config = dict(
    d_model=256,
    experts_per_token=4,
    moe_layers=[0, 1, 2, 3, 4, 5, 6, 7, 8, 9, 10, 11, 12],
    routed_scale=2.5,
    norm='rmsnorm',
    seq_len=1024,
    dataset='wikipedia_en',
)
Below are experts of layer 7 (counted from 0) of a mixture-of-experts language model. Rows are named router (the router's row for the expert), gate (a neuron's input weights, with its number), up (a neuron's input weights, with its number), down (a neuron's output weights, with its number) and show model dimensions 0-63. Each number is 128 + 32 x the weight over its row's rms, rounded and kept within 0 to 255. Numbers have three digits each.
After each expert's rows: "mostly gets" lists some tokens that are sent to it at least half of the time. This comes from a sample of Wikipedia text that the model never trained on.

# expert 1
router:081143116144159121126119122180101123165162114143168162167102094161089162106085097094167086089169155164172150162183110101151099153162165109088137110159092105153124189177104087109166173109170169
gate0:113139130109153119131151113145102132153150112111156107191138155148099143109099105148175070123091149151169141142140141098207150161129122129086149067133108151176117167128082125053193161151189117
up0:106138161134161085125192164119160090119160110094096101143091176155157106106115084163173082145114178133135131121154153142080131177131151121092111057108091139103141178118123138166111175144197096
down0:132139094134101118123109134106094143149165084195123128096168113073138110120105167154076105094131110121092119006120105090155143121153146119137091073107123099149128119137159103142097105111039087
gate1:109146170123140106097131102118114139173090096113120153192133123146147143094066147095128074106139166140134159125147150101141102148164126127082143156180070122153125144117109128153183149169175141
up1:133093153110082153101150150147209104108118180124092146115165136128123127191130175094111121110122169128134090132111111098089148163124102143129135159079132174081127075107131125112083140169072075
down1:165124093161110132142133149094134164145131145121135091141151157138152115112145084088153161098106101139179120136123111171121127120181162096124079139187133127111086089134153070126148094097130114
gate2:091142093130151142124132119104138065200184120125153139137093116148112178078103100083175104131100174163197086160156082088148080170162177118075139078156060090167156168191074090106151153118098122
up2:185174111177123149096217159130154090116093130109178074126143066109148115162087106162161086177117145129102135172089099084143125091156120137105177128136151099164162147130129139154172182162107173
down2:125117068082115123133120110119164163179107087141126089131147179102125134092099130163173105172120070163092091069097074178147087130130141132149110102129123142116163088168120151083093096135053163
gate3:090135112139150117131165082138185107184128103123176131202144141173121132093073103115157083101175186148154059132153088117102106155141126102102164101158079181136155138102095075142135115141142153
up3:082106088105164138157100133152153162134093158155141113130059134191061177131129163178125087094185120159125129173112121147154035167122107193119112087096098103094115116091088072117156111125093118
down3:122082173161085118131108124107043090076136194176149190135094126162153176094138145121075119079155145121166113114168105182131122122140118122131118139120090096094129138113171121128133202125069114
gate4:113147112140153133086198123179156155189139158175169119138146196129143174102093081082156096117149145156131125183165092137186088154176165081082119107140104100116129128154103120112161135144095128
up4:160154132080101151107137102105185121141114161189125116120087046145101136135157120068136142104092133163102138063137094099121110105173157155132162106149140122134124110097094160130151138128099076
down4:141118124159150108180113142178123184136155145080080132080120110149168164175199149179127188112137129092103118176115112103104163162143108133161149191152132129141142159084163071141093138143087161
mostly gets: " made", " used", " based", " using", " moved", " out"

# expert 30
router:106150131146160140111135155173096144168153118138162180151118093172083154086082087119176098067161143168180140146172100090150113159143181099099124101155078117136138181177125074149165189146156166
gate1:095131093154154098114123110181162118164180119136135143184091100151147146145097085155160097145171096179171116184171077099163098145150121164116173089159088142167145072130107088168189091150173199
up1:174062110102122168077158159177088166083162087159155101132147126101104117166125108147118117078090097144160147176108065124086132152099171132089071124133146121175112167150172144062137127128178118
down1:094168183119132125168140148136111070171113188166166152142111165125124165088090110143120136059128092150111083159101193122163075129135113097166112075087148179119115162125153144162156151171120202
gate2:166163150125157142076178112096117091168143089100150172160091090114105146134096125104173142145177176104168116142168110117159124152155177108113148104182094093181116108157113089146174154120151179
up2:119160099150106073192090101173151155111113170168102098099132134129139135055115094189143113135084111140113131127069122142086061117119136136126134171087121148088141107123132126112116149130113097
down2:101125125069099091171154116172161131104145169132108157096115084145149072157129193073134123150058126125138104189111119131156114092135185156146143101107144140166131092070137077094139052143054135
gate3:158145162148154116081135091144145124136146117130170113160105125124128177136092083126178089126164178134168131116151109139163119170102143105131154157147114147188154119141123116184175159109098180
up3:177130071095109187157080108090162119113097117168090113097157115078150134132138162115068153189122071118115119119089126188122119169167109179165100078067094141109150094087147094084144070105093172
down3:097110141127132147159136112111080098103074197125083104144125112146136090190135139131105113092092155141083126186073149165076096114121125135089183120138097088158107164135149136114085117121163117
gate4:122152097172148104125166111170135149142101177151135151125098140162131112140117069108151101074182131160136090202150138097145116154129178146099130149164081129159111111164071067074179168117178142
up4:149167061156136181094167197125121157089143184098127074079147171159162194159156142086109125140113095117152119155122110152174104093152126159069145100111124065071150105158122101101111160071133122
down4:106110105189131158168123174140097088094107105087139090114058098155164128142134132103081154129107132109118124118108124087125153132132152086102104108120180200145145160106124133066128148147120083
gate5:137123125118162115074174111159195092136089114122136154158088111161099164118091094089152079118146147170157090172144078089116082151147143074105147092165099121120091152134153072121151149086101155
up5:099082072140117149104156116161152107105104144090139082153137192123097123134132175161092124139116118187105132148144085136136142120142103093118148147132114106096137086103142144098173122128110148
down5:103128160107173111094165100100158162111117113110139143152147118098142093113148196147149045057110134141105149126097134128194157153113165145140106067114052125104107155138088132158178156113158120
mostly gets: " D", " G", " P", " S", " V", " Le"

# expert 14
router:083141102154168134105128133190087120162158111150164176159128089155088169098092095114173086086160149156164143150186122102136098155133186111087136114170085102152109171186117093123159172082151154
gate0:149139135169126095144107121114189087113125105154174156112137141175067146142079138184181118180163151177175095121160127098164114140150125122111130137137079107173149077157102099142143146150144150
up0:076150121149107109120080129092122120129162089117117125099128172124096157167104151103137113113092156099101110078098093116083176086164172167122088148130178175144190117148106091100123142066150144
down0:198170126091142114164176124129072125158166168160149101182147131141102048165105130138065113146108057117115143137109150173157100077166129178120143128148105156141097149159119123086145173073154108
gate1:096162165135168112075175159112146175160163092107127184149116136127149113095106142119129111102174126158160098103157098147142090115103133136096191176117067144085172127157134113105118100131158141
up1:169128188120134130162157137131154128134094183067117120062084158161123061143178155121140140107069118132072131140074181175118111152100142139126109131099154121120155130098175119088071188072158095
down1:117110074116157125138139094136148132144130141155103162125106113084083105141123144146160094123093081115079168084087158110166079104160105136138172160129135123185147097130111079130105148151070141
gate2:098109110123130118165102072179145082101089076124143148130094128153087145124114129141144085102141128159153110149160126085169119144152145141101154100153109200180082144114073099083178129169122132
up2:133087094116152143102105156104107189133095075117101091110077080190075099209179110153159115114134146157173096117079130174143119145135084164102161137078147166085116080148166111094124160100117088
down2:115130077126114082138000110089143112079094139140174172126158103125120127115131137148105150118109121222055145067137155101115159111098164056088088164142099130155168120098149121127158142106117120
gate3:113135085126152113163079098140114100165230123187135131124103100164085199121129079166162128131142181154166107208171092086130096143147146183087151106126119145120051191119104107119119139113163141
up3:171148133129138120150057144104145137123188197149107115116229109098119212139148125152148167073173137143085182086107149116118124124125114089109105117051157214152128189126133115057130160092124156
down3:105182208076119103142115132160114158145115099082098164106160135105119172157116160120120173148189139097146131149133136150137060146107111149167056109128185118110051132085098162159120102135135122
gate4:106162113106152182035118131135171106180119140116166153193122137103113154138067162102194134159121142159092089145172128144152114079131173106089154125130118098128118176159145067113199141137130158
up4:151136150135176154120175102111165135100132077084160145133099114149098167172079120172155107107178158177160129109140108081120094108125202045126124099175088120109109144133136066134111166106144116
down4:139139084098166100096209149113116067148080108125117110117111189146133143097129112116125112130174023087097173109123161183155135047162130159157140093107113181101160138109139145145162080117142087
mostly gets: "%", " years", " School", " University", " station", "tion"

# expert 18
router:077148128180172113094139114163088137170141120140150170150112114151119143112082080113181103108142158146156144151204118106110096153134160133106126128145083125151126145193117094152145183142130170
gate1:090124088106134177165140108154153093185132075148175175120107099173114180121122126106196113086146166129145132100120150082129132173140132147118182111154079101106083181111105086106188122183159122
up1:137126121125151130127136138126113088166153120154102133183107049135127103116162056121107089092153169138113178122146110159209096179194114090108153135072135150106108098149090137121162156111167208
down1:131092114149154049184110048101111166148168174104104128140118125125094091142109077143145109060116077165113093094151137106121099129150123110131172130045137110139171159176111142098072187135144121
gate2:067139104088139178128094171167133106145167095152104147146127100197095183110092098153167087087181165146152143088196110110136108124156123139112157116160077127114088148111096121146150128126210180
up2:193121164185133114111174109155136171162030184135106149116179109110129141132137148129088156107091118108096091168103122135125115148099152137175112122070133175069133141149128158165064183196098091
down2:162159150149133085101143140125119151157120059091150080154143121071157185082090113134131134131179138102084135128121110083189140211106096190100192145159137093125161144166128070163149192152098097
gate3:137129122099138110094089134108151087174145083116139130150146202141126156100119110136185110136172131169170081126139152128137087161119106053085173129146116074150089143125079092147141117104138136
up3:103089149105097157100180114124140171106137156171173109135104144175093077089144156179080162088175127158086135107174142177138167137100099149145107145092104184079118135143137117124142104065161115
down3:190115163108090098163133116166110166126165154113145151165111111099121097116145147166122148093150134119116154115132139146105136119149140145129135121107113138117100147255114141120085142120150131
gate4:119160090103162102117108121134144068141157120167155130167113138153115169117093074143171105112133182156197109182138069068185099169230138131076150146122115105143137147098076078117165085092167156
up4:070126116054164114208061167124098098153105065102189174172149131150076148167104136168161102064167159163134160105107132110126103133132149107107179115163083118176058165142101083142131143147185134
down4:165176121168096108108139122112140116100122172171128184098110109113221119145130163128102152135129059167077171108055087158037141143138143139097140145127169122178144107110128138132151148174116168
gate5:126161142141178095092088106119127116151131092174171169182089135129114158099097086156155093073147151187145141165179142099144073152138129130091143119201091113158167165134130109131180157146134200
up5:172080176117167118174138151120123125104166113177080134149159071151175135164110111072125184140129122080123172080140115095116149144097167095093080172108088117144069141163114181165126114122141106
down5:183150122144160063139115145154149104112114111096141142099168122102136074150155127132160132110143107165105060175116110158165142108162114146123138071177172172093100173136099092144126085156161128
mostly gets: "ka", "ia", " York", "ya", "ina", " Na"

# expert 21
router:075144120141163129107139152187102123174147114115155165158088080156095158101087087076178091096147154166178137163182107089135097152143169125095122114147094095142147187177113080120165201125159150
gate1:103102167131169159149100101124127102195155129130188157157131116164088125078067139078129110127184094148142167063166118110187153167134166139123155133153083096140126181126084139152133105120092128
up1:115139088160141090119149117115114130134167087054180147116101144089136097158070189091140145118144055112084172113113160139107170123183182130101101100140131100125155147146072172187178149152154137
down1:073055133071081093116086136112161129137176159104055119120112097139164163082117163133118109177149121172106148149075155128090144116125130140120094116158096165180150103123116160087142147101164172
gate2:097164112076139089128095128159142180154121150116137131116148133152102133077116122086170085144141110147178159176151075111116111151095175098084170139125149114099128110148084099124179123137140141
up2:148145110098073157157112121093150127057112130127108170100124108090094093132116181099109102122064152139103184105075109093142180138120112147112131115134113116076136096162107109070148074156150107
down2:103126121142177096138119093130141114063112108105090083106157148144151072132192088165170087133126159153124114149130099155107170124093129139122146127148176094181094148080117203104168217124164086
gate3:120177114126156126098113104131125135170111139095154118133080082163067183078078128115183104073145156161141155153134125146123113166133165080121180103159096082165116097145109074122157143129155152
up3:074073154133166061175078119106073129183125149080088131073140173116127164132082133144180127153114109128120131156085098125114094190095173122165200156100149100106063156166078129143100167098084095
down3:116154143117113113181111118147133103111164131111109145114103176103137082133086153088152126124065129142154133108081162126138177058136085100095113089149141091084092183166173156119108133163129153
gate4:094149128158147121096126047164123088170165077052187080133078110186122167089085081083155125157152137171161134169132076104190104203178162112134194125177083081124121140161135099210155110159135128
up4:124172103129131127135174099085139043090050150126192146077134050142119103121140153119120117120117059142111157149122122113135082111096179104131153121139137103148170122058171148125172101112096127
down4:118145141177103155150083174098124149117060167140130126113139149129149136153097122137116124149138142111140111117099097106151151136130139110140255139116113179127111114100081086068151138111111149
gate5:151128138131110125135114117113141131158108112164174167171119078136109161078109127055171099089174148141116068109160131155166111160160137116113203048130117142115074163165083128169126119120165176
up5:173082119113102116076142136197090172142160100175129149106114202155112074155130184149109091145138145153122151161162144081177145068133116162097128131087178161126166089137082099123114156110135107
down5:069085133130134151079137158161105107094131073130168103171081150104107132104086166096148141124119130183126110104094070147135098115148168091129070144190105077093115142126115152146162107127157134
mostly gets: "op", "ac", "em", "ect", "mb", "ub"

# expert 23
router:083146118141160124106154149175112127160164101130168169162115111163090166113081091089173089091159146163165147153178092101146103162157175109084138101169093103141145165177101088118167190116152153
gate1:143176110127175117155115109128160170152149118197115164180170074123081156108073064115156123083154138163140143108175086087151119170137152090095178130142085080119122180180130051119182134166142167
up1:106096112113162120166056108168106199136171123126110158136044169215061090143132098154147142146137173168157109132188075074099114137131177163055140148120138171100123095122126081181177134191113147
down1:083159165149131099119145095075138138166098156126137112167116139195128131132111127106140110039128108153074132090124061115090149115153120118092174099110117124138106118126100142165109107105158074
gate2:077148140133142115139129089142125123138142116161153163153147118139101128152106099182172086107169173167162087147144118110135071112151133116104192119165095113183089156144109097115162171179127145
up2:146131164163125100068169092185145111127153122183114127103074169155163104173129107173158105156189160127101104088133113094137112138165095185138148125138117127104128142123131084048139153077086175
down2:091140138100125047124107161162160111117123073096166163196133157168186110129126097101115174131074140177122109143158113104164136166122155076093093152108128128118182117115154105255108056170129101
gate3:140139081110161178113131146124133098166140128154138176165131111140113122110078089122177099134185129153160141129181092153148069171162174106108169137165083119090087078180091084081163089148127198
up3:172124095123157146156083133132134107139183090105153102163134063175111186133095117115124064105136095142156104177095060088162090190170137143105112051142076128063105130143132095100175139095104104
down3:065081066078124161113070113135126080127153122076182109101148115103117125111141133141140108126127127125105096100147085083185163102126111131099120101084145094105153083159119114103143096124093184
gate4:102091140127158130142110095180122119169174141163142150161148101175092167105096083084171099087170102168185122202184117158198085155171161117097136097148092087114094145117078093133175144106152151
up4:110144173142140122159095124163133100139144083106174093104111125106160132085152116121096128172170087122117180158108118034112125100113106077103174110119190130120138162179126178117112136152084128
down4:162109105106180073145133122151129092112088127148132147192082135148135112139186095141101100119082123101093091076118154133045171116154140136153112133071160151148126173126145089166115109103169122
gate5:099137113101116128150126122134119126162146095169145143097098134115132200114098113122174117104177161166189158126147127150101125188123146141123104127155087135138172095115092086133193128151118193
up5:117135147144109118105149111067142108157150187117171089148113072131136164144112165103101163184123056087088128127126161116147144111098114152128144120066094109124111158185191139142077079117069139
down5:151120093122164077143083114090167126103077093115103135102095116123167203150129086177150140112096149193087148114091094148090112168125110134137132145135172155082080190110093128158109119104165155
mostly gets: "is", "ung", "ng", "ius", "н", "z"

# expert 2
router:068153114158170097118114119185131126161130101140163165156127112168086166113090085113171084089169155162173140142172088099147111170160185107085149126154082115145123133157100078142170160129147161
gate0:110190132135146158119159170137138148149165146150162147147074112123113207111106112088181113122161119156173151153140100136153122211121108113098144098164078090089139102183104073113156116185149109
up0:160077163131079138121129151117171128127067191145126103146137074077150092118114139143127133118137084109155121087144155162118128069075135139181142144105143144192121161100169121065113148113100068
down0:102088126152135115149109064089147118175105152168209166132122149141139135129118118108127089112126115138173176121155178121132087086139125055133116126176103140124164162156151138161123102124140086
gate1:070093110094134086123159192191094100166140057076133183150111152173087103068105112135130145073124155140166103132168139141106101165100171104108135087136094099140165174133111103126169187114118140
up1:120100144106102150179151158148115207112107097103100110123161117155116124149170137149110146194126106115140136129111122104110188206206161137169109144150132128135138174123135142107130113180113063
down1:136157117144139146117173116094114118150147122167140119130104137130129136150162128150140115128104152131169133177093132157122162117146147124115113133149184105160143101106144125139154122116115105
gate2:144136178205156125097133171102139113153090133129156167143174108138116142082099113134169084114172133146172142162174077115149110179118135140129118094196102119078179141146069103133175136105094135
up2:060098172152127131144144189179128119133157109019138103130101098118117117175102120157155109119131125147162160134134099091135178201109130086166113083136147095137139182120161096162165142110101120
down2:125096132145154124143115112113108089113155141121159133125144126134113136167136155113127177148134084126111136130135108151178121089141140152122119150138148155145144111124113137134116115139121081
gate3:101169113111163113133122143075119118166165086161138169156174078147062139092111106106196112161102133144146159120144096142109091112166138113102158114143080083129177142147126122119137169095148147
up3:113118106074135106109112135127122160150121098148103154119159158141171169164116118063140144121120161099099100114142135129105156114131124164130070117093129102080160108097148186149084139185082095
down3:136128123111137121128126135109137120119086139132111135124124140127131120127117119124112118144123127111129124128129138121128127134149126139147123120121140138136131119147139124121126141116138121
gate4:079136126113163163173141129156118121157171153103171142161160154156078115096092117086157094078175085171097079141173124117132104096092179136074084103168098112088072174154150124129182140092165156
up4:255153129133147102111160138136189108086123137165088118117150133185121091172160135184142154164094146123078169122143162117147114126133120130156078086100165148113189120144179113158122138163108117
down4:128128127129126128126127130128128127129132126127128128127128127129132126128127127129130130131128127128131126130129125128128128127127130129129128125128127127127126127125128126128128127126130127
mostly gets: "---|---|---|---|", " This", "The", "|---|", "|---|---|---|", " It"

# expert 5
router:079155114163162110107155128182106118163143109118168174165090103154083161097085096108169096085163156162165136164183099090143096166146173113092143110165090092155126155176102093135167187120137158
gate1:135129145167163084122138132071122092171118082144163146136098144076149177157072139162157088115193157144185092188150072122151107142157146105114159094182079125161154123186101118187145155112170129
up1:138098181140139146114181151065157095114094090152168137107075163094155179156108144111096166093085138146117089108173075124200166152164129107144082092181120124123165177112109152134131175164112169
down1:135196179126134165140174107121132118106161117191123107170176096129147105110096099171126131181131085158130095150054114159166101153165092082151125111127163145121197094162138061132158135059200177
gate2:108165132106170102145095096118200137162189100184135157152131129128073143092095111124164080060180168140116134098122134051122109141128134147086163094138074134095096128123086091173168186116186178
up2:158125155179086123129140059061170123127162170135118116085171110128155074091158144127085130087125154105099143111095147110143117094093111087113111148143170083172109114075115190142103116118119121
down2:128138103168169101092107115111103120163116127169131157146125145097140148159205149128147213125096149148139207124141165091105168148140079109120162148135142126146090143146132116147125145129184159
gate3:122135130130196139116152112156161160131126113156171117170141110190110138136121112118122059133131165211188144200196088127140127096160130071075098142174128151148120087157130134163119136119114166
up3:103096186122106200086201102105094093153088131084105195100138161135129131137132130125124118081152140167184154094115139154090149178150148184162124155070074151074157153147186105109107101121120075
down3:104042150096111041135095072099125154144152094091147100179088139137084140167105092084079103093145162128147097129103137135110173134109158136108147095130172159155139117182177148109066136115125112
gate4:126172114108149126129123110145203151137137080204166157152110104113113154127120060148158110162138125163096098149137107079191114175137102110078141062103115124089122154153071116125186143173143151
up4:158114143134113163133142079147169156114172157112137153146134095087098141145143149177133130176158138121101132087133120149164133073072147074142132117123103066084124120211109126120139141056109140
down4:129120092147146095156155154149092148147173096116090148099171133152101086085120132131138137169075100122103171140041141130109087125102136112102183128121183162099135141114188147082138078126098088
gate5:055136146140146141154130139176178097139114127132127139159136104152119162152100155120132093112171116152178114111141062157151099138143070083101186121170109182127181166107102113078168186163182181
up5:179138144136139182135181127093055115123124148137150095071140089112156128089114123130116152140140143139110074155185109048151144117087165134132112099180167144164114137185133124157150122130087110
down5:143075163163164063194094134087089101102155144176118068132176117086130083107181193117076153162117168139143151159103108138155173133112092067194149119097133161108126117140147110175097108129146176
mostly gets: "ger", "ick", "man", "ker", "g", "ster"

# expert 17
router:100144107135163099127145138153126117178177119119175173174117113152085141105084088107165086062152141163164121180168106139138077156141165114086146088148092122148122173172088077107160153125177201
gate1:142117088115169133108137111177131148144129101197175205154116104168126112054085152098147127122207110157196143125150088100156110182175201132089108097177083145175112171141116114143165168156125113
up1:123086120070180083154168071171149113175143113143181180146113140150133081113082201082153131201180134131143107123141143089127127141087156133126152097177134187091122122117110100162155184141054142
down1:130121135063111125086115053125120112178128167148143136138061178169142170099127075188148155076169177096201071133147186174139073096125087115103138142137152107078152072149125101145075127096160114
gate2:148104118177161118115105085136146150137176077163155148143159095147110126096109095100150107130155151151139117113165128099155098136149086113104210165175093108152151135190099114101151133151156165
up2:147065160115084166126129132160078183155160128120080088102131144115120067148179156098077151153103143093099170100113161130129168100137118108161094089108162160117110077108136163151090144084166146
down2:120159095103165197107195095179154139178131094190108158107118111171120086110106131160160121060152171096088127160166087114140115121210123077092101092078122159091047096155123085123113155123106142
gate3:090153085111158138141089139171119081145137101171158171123095122127072136125102144076163086109121143158189123120117106113129070156160135145106169111175095111131118164178049096187166159181110185
up3:147102138144129148085161144149138153114124182140132076115114163089140103163131126129100139103088101109067152094092093162114100118128106115153108194113128153149156141083165145109094106144116074
down3:157076161086108087111083171112162088129145139085089164167093084145148140070143101124092100168102137164124119115123122077122113188095138082160157068079095102146188101122102204142118112165160127
gate4:084168143168147156147075134149109098191176128119149145184138066111107145116094114147162104132180087165131101131125093135181045135145155151068157117139095094178087160160104073148178173086167198
up4:199132116102126115119130124164178115123145133198120117115065071188148182085065150040131142157115176114151071204144146114133114114128164181059153073092148166153103118166114146135169097107134091
down4:162151168163121129081093159140083131108136104127185136126051141170165144179108138117162133140062125113207114146140180086045098131173111146116154122190083167138122138122105173134124111139057184
gate5:096158119142170132100099080163138114166147129128130187151127125152120188086113096124166116137139100159136139134165101128175120161138148115114132106185108101155162112165086090093140141155101138
up5:114109130169128116058120122046136081064071158147132142078146120127114160133141145106132115125150094139141067119102130155111116109095118091090137162122158102118160133103148125080064091152093065
down5:149181088147135176098055138099138146139097144088120125148089137113117102059101105117181109162137139114156154119195120089098114137188174156095140167116125093180142153156147118137130131115160078
mostly gets: "In", " into", " during", " played", " off", " in"

# expert 16
router:103132125127160122103165118176120084170172115104188179163094108147087123129102096086164086105135137157180118154167117147144057139137167128098126107144082092168139151168098053122167136105159202
gate1:125141080146184139131080108092124129148063130136164189180139105134120178092101135091178086109166164185161103142170105103142144136168172118087186100157074105152151165171152099154150144168117124
up1:137107093089145114160070140067104133118095163098135072157098159066081082061137161109104125078103123144103159078170184134135188113113101118096099138130117121128155140129248151106097078084108108
down1:165139107138119152152140099156146169214082198160015153103115176099152128097142118128122091176119166153115130134051158150085097136153162171161140110121088107079076153151119143083069140125164091
gate2:077109167086146127128115166119092117154171113186134162184102113129101166123081151131179099064171145169149114158168101102154107119162157098106129067144104114151101135173094105139158198097133169
up2:095152063169088103149126082145138151096081143093147117113126104148142107151176081114167099091118112112179131105093150121128082155152179136171200144162095087110157079091073140152148111161146138
down2:130129115122110131116110132195124115137106146133000138152171092128114133089118137129134142143133091129117119142142122146126135164129137113116138135115119143140111135174096115138077103142141000
gate3:155180089114181116138087160177129164188127115154169131118156106151066146065111101068180119073144169179186118137153123114158144147132161140127141119196096136106071186153097093139122181115126178
up3:113149091088109137078118127105105159177131127105111132145132152160171167078101087145142153107132161175104116175113108113096108132133117131115111133107141140116160160165163074125158157174090097
down3:116071156099079113095096140156175118121106141150105154154142057073118125112092118154130128106135157136153100098114122146121191102109142097073158128108145156176153130137099109121103104176152128
gate4:104177136132189123142170158151117139115163091104186170164133117146107163123110087096141105078138102173128122141191098114164116134100107142064161106144081085160094122194085105179155125125172190
up4:059115107168146126157108132125049125138101104111137138086098139139116159080121103080146099124177170135135141128156115121144103130135123102092112155214106143146085170186086124158165138145161183
down4:168125147084065175052182192144116158103124151146109168137091099133112116106053108110178169158163109075159096154169090076112143147034137125097095139136149098177136102165178131166137095141121143
gate5:143161091123163165086089127180147124181203159112173183185115053154093176103094106129191118110166135149123142102186091143108131176130141073110104126168100106153111148161133100160126161134130147
up5:149146168124172086102111097158131109087070131140104102089087202109151102161124129105146135121122168144152164185141181065138152117057100156136077162176130186115152179144106130173107137151104127
down5:138072177088095058150089145100176111122134118080109131098142105164117137157111160112097146110127167104096115150094155116125089179153173093098124095116171138106091121113094101096113146164140171
mostly gets: " sub", " into", " off", " joined", " Sub", "At"

# expert 8
router:106175138147151129105114139151130127158135122170156161165111121145105184110096093117165099109196144159155139154134094075129122182161160123121140083138085107175115122136104042136152137141150149
gate15:135118137135149077130116139116115061149115115061180208156090116113104135113093162103179134133114120159146089131160141163144151111107130096088178108183092146145114118147124120112120200078149143
up15:131138184141068127059100160118100092110135106180102143157125074129162137113123155091099134130160136146126112129135070138096123149105094129160154128116177144212176118142105164127118165084120147
down15:126168118091103132095101161099129111155165111132145155136106123128116062150160141096088143115162122116130121122129140093102094114177117147112110173173135080112166188172102174181124166178085090
gate16:159161124113159094089180182126110102145163108111147159175154123194131184087107112126152142126229145152159091155162176133103106201157157135110143076184082076108130151160106091111172163132187146
up16:027115144065114142132151155116083137140148097111074136151192118131138081145109169078106145150121098093119129100148102122137035141128117145147166098116128131137058128135086177163099158121088138
down16:131106165166157186088134104077121191129127172160149182171102125077104117121144126084112158128110171135075151124120158177127085167150082102073125126158129047125134166162170120110144207070162123
gate17:099151098128144116109144144168114107123144111071160186165092147103120141097099091142141092059168196152172094134168144136132087158156136110124172154150113100138189084163097107174149179087155148
up17:094123113122174090136178130094104128170193115135146134157106162157131123086132159104162132148163097103184093196107108123186105212197173110149099178107033146116112192117148122150172139090097146
down17:128130158128111140105146131097124140130147134130126147138145135145130132120128118123143134125133113145131111145130151107129109133133128100118109143106107111096145151125104140135172102131138145
gate18:111141139138167153153139118139135112179161133076170129146110070139128181062109107066156100074143198184134097126166078135138105141167143099074127095123117097178139111166097088139193149130147162
up18:134124106171106118142122144063099112124160146159072113102193152084200088169141158133105163168076154105121174113093171173090161099050084177104199151121156114119134125133127191122070125110109128
down18:149138164176198098146078125125162118173090157125149170171157072086106106137105106152114107125141112148140155162160109098149165137155117141173161096079116102113116160094137228130109136135126137
gate19:124119179101164100102181135124132128140153122066129142135122139148109169092129167135184170053140158100122131145153116037159111155178118109103121106175076145117151148098120087109179137160104180
up19:114085162138143170077187102106076096176096109093126116148073095143144165113156128111133169114125158078157112151173114106144135164161159168077092160160166164150144159154154126125092131107103113
down19:156106100135183120116124130111163076157167050117137134126113167099140145096146109167141103190136109108131125131147086144129127154128120095101144167135159128174145075137147164077161059184131066
mostly gets: " was", " also", " were", " not", " had", " which"

# expert 29
router:124148145147153133120138154177080136173140128118155181148133087164098156083072086101172106088160146144199123142160107109150109157121182102104134099136084121150136181172139071169149197126148174
gate0:106080099121162150152124114114102105142108114148113200140123108171091151122097117107185125100159167170165079149121147088143160130159147170088187108127101109161140141148113098107127129153170112
up0:157157208196106148119135167139164122112110154158033130079184145128183114138153156180083159128146103119082105124116140060115136122129143089155114128094125152124152108108144153103076140136167141
down0:130111070147143099087117143080132144118122092143132142183109108101129137142108184117189118185152129109115139187103119129116088110142057094135165149112121127106102139109125048159168155112095093
gate1:115162120168147131082126162181161121174119088097202122162117187112093114103089101110139070108148170134167081153156110120140150158159103082120155084176091120185094134109071098156143158158175146
up1:119114153094086127168167149161114144073162156162070117072142122102148129134152088067101116130097170166131143103067098077133166130154130131141173102127146127082076085084181111158133132161083124
down1:167139171121168121112098145101153169101146130148098121080105106133137164185176092104077149128158167081145129149124134150083103127099128124146098143108109115151100066122092149116055114093112083
gate2:107152132129158148121115139135152110158128124111183120153074166159079166155066127127190096131151161159196079184194092111156085143146124152120207078149097108122120119108123124156147163132125086
up2:123132116133186116128072130137113179162101086127165088100104141145088138155098142117170110178135068172185167145147188091132159143107099122099119140136183135172156119135124124095124149159078183
down2:090074131083157112164088091100137133107156080145114178163150103154127118122176166207122129196158164129129142147195150116129178140095130127085135130133138093161154062170139128145092101148115153
gate3:093140090118187131173109180176099059164164114122164169183116110139079147131082095113159094104151140163179147154141138105125076140144127087059175074172122114142106173123072112126172147081180171
up3:148168156098107153148153099159111159144090120163148164078135137147117106139170170085100184181152156146116191127119156091140191139114128137117130185159128159122186080148165103134152063172151155
down3:123114148188166121116144155106140102143113076139131115125132117117115107089090077115128150171155155127062137103180139149093093158150110139142151076094240112135175132136080118190104095121113142
gate4:103096134071123128141087143077131121187101091128124197150078106140125167133125090139176114105193094156143119155150143103157111173161139149104148106146110101164079195132062119133170129144132141
up4:117116116125182082165093113105164150158157082100173160125135109147151103188061122141142049165153097180152118140201114123115063147159129133128179108152117119110109132127089116144170159118132142
down4:138087167116208111134096085114191087119134135171045160114121140138132119104089139133125126183176113125110133175131156172058121131139143086114180125111114111129163124168120128108162040134102145
mostly gets: " Do", " Vi", " Can", " gr", " do", " car"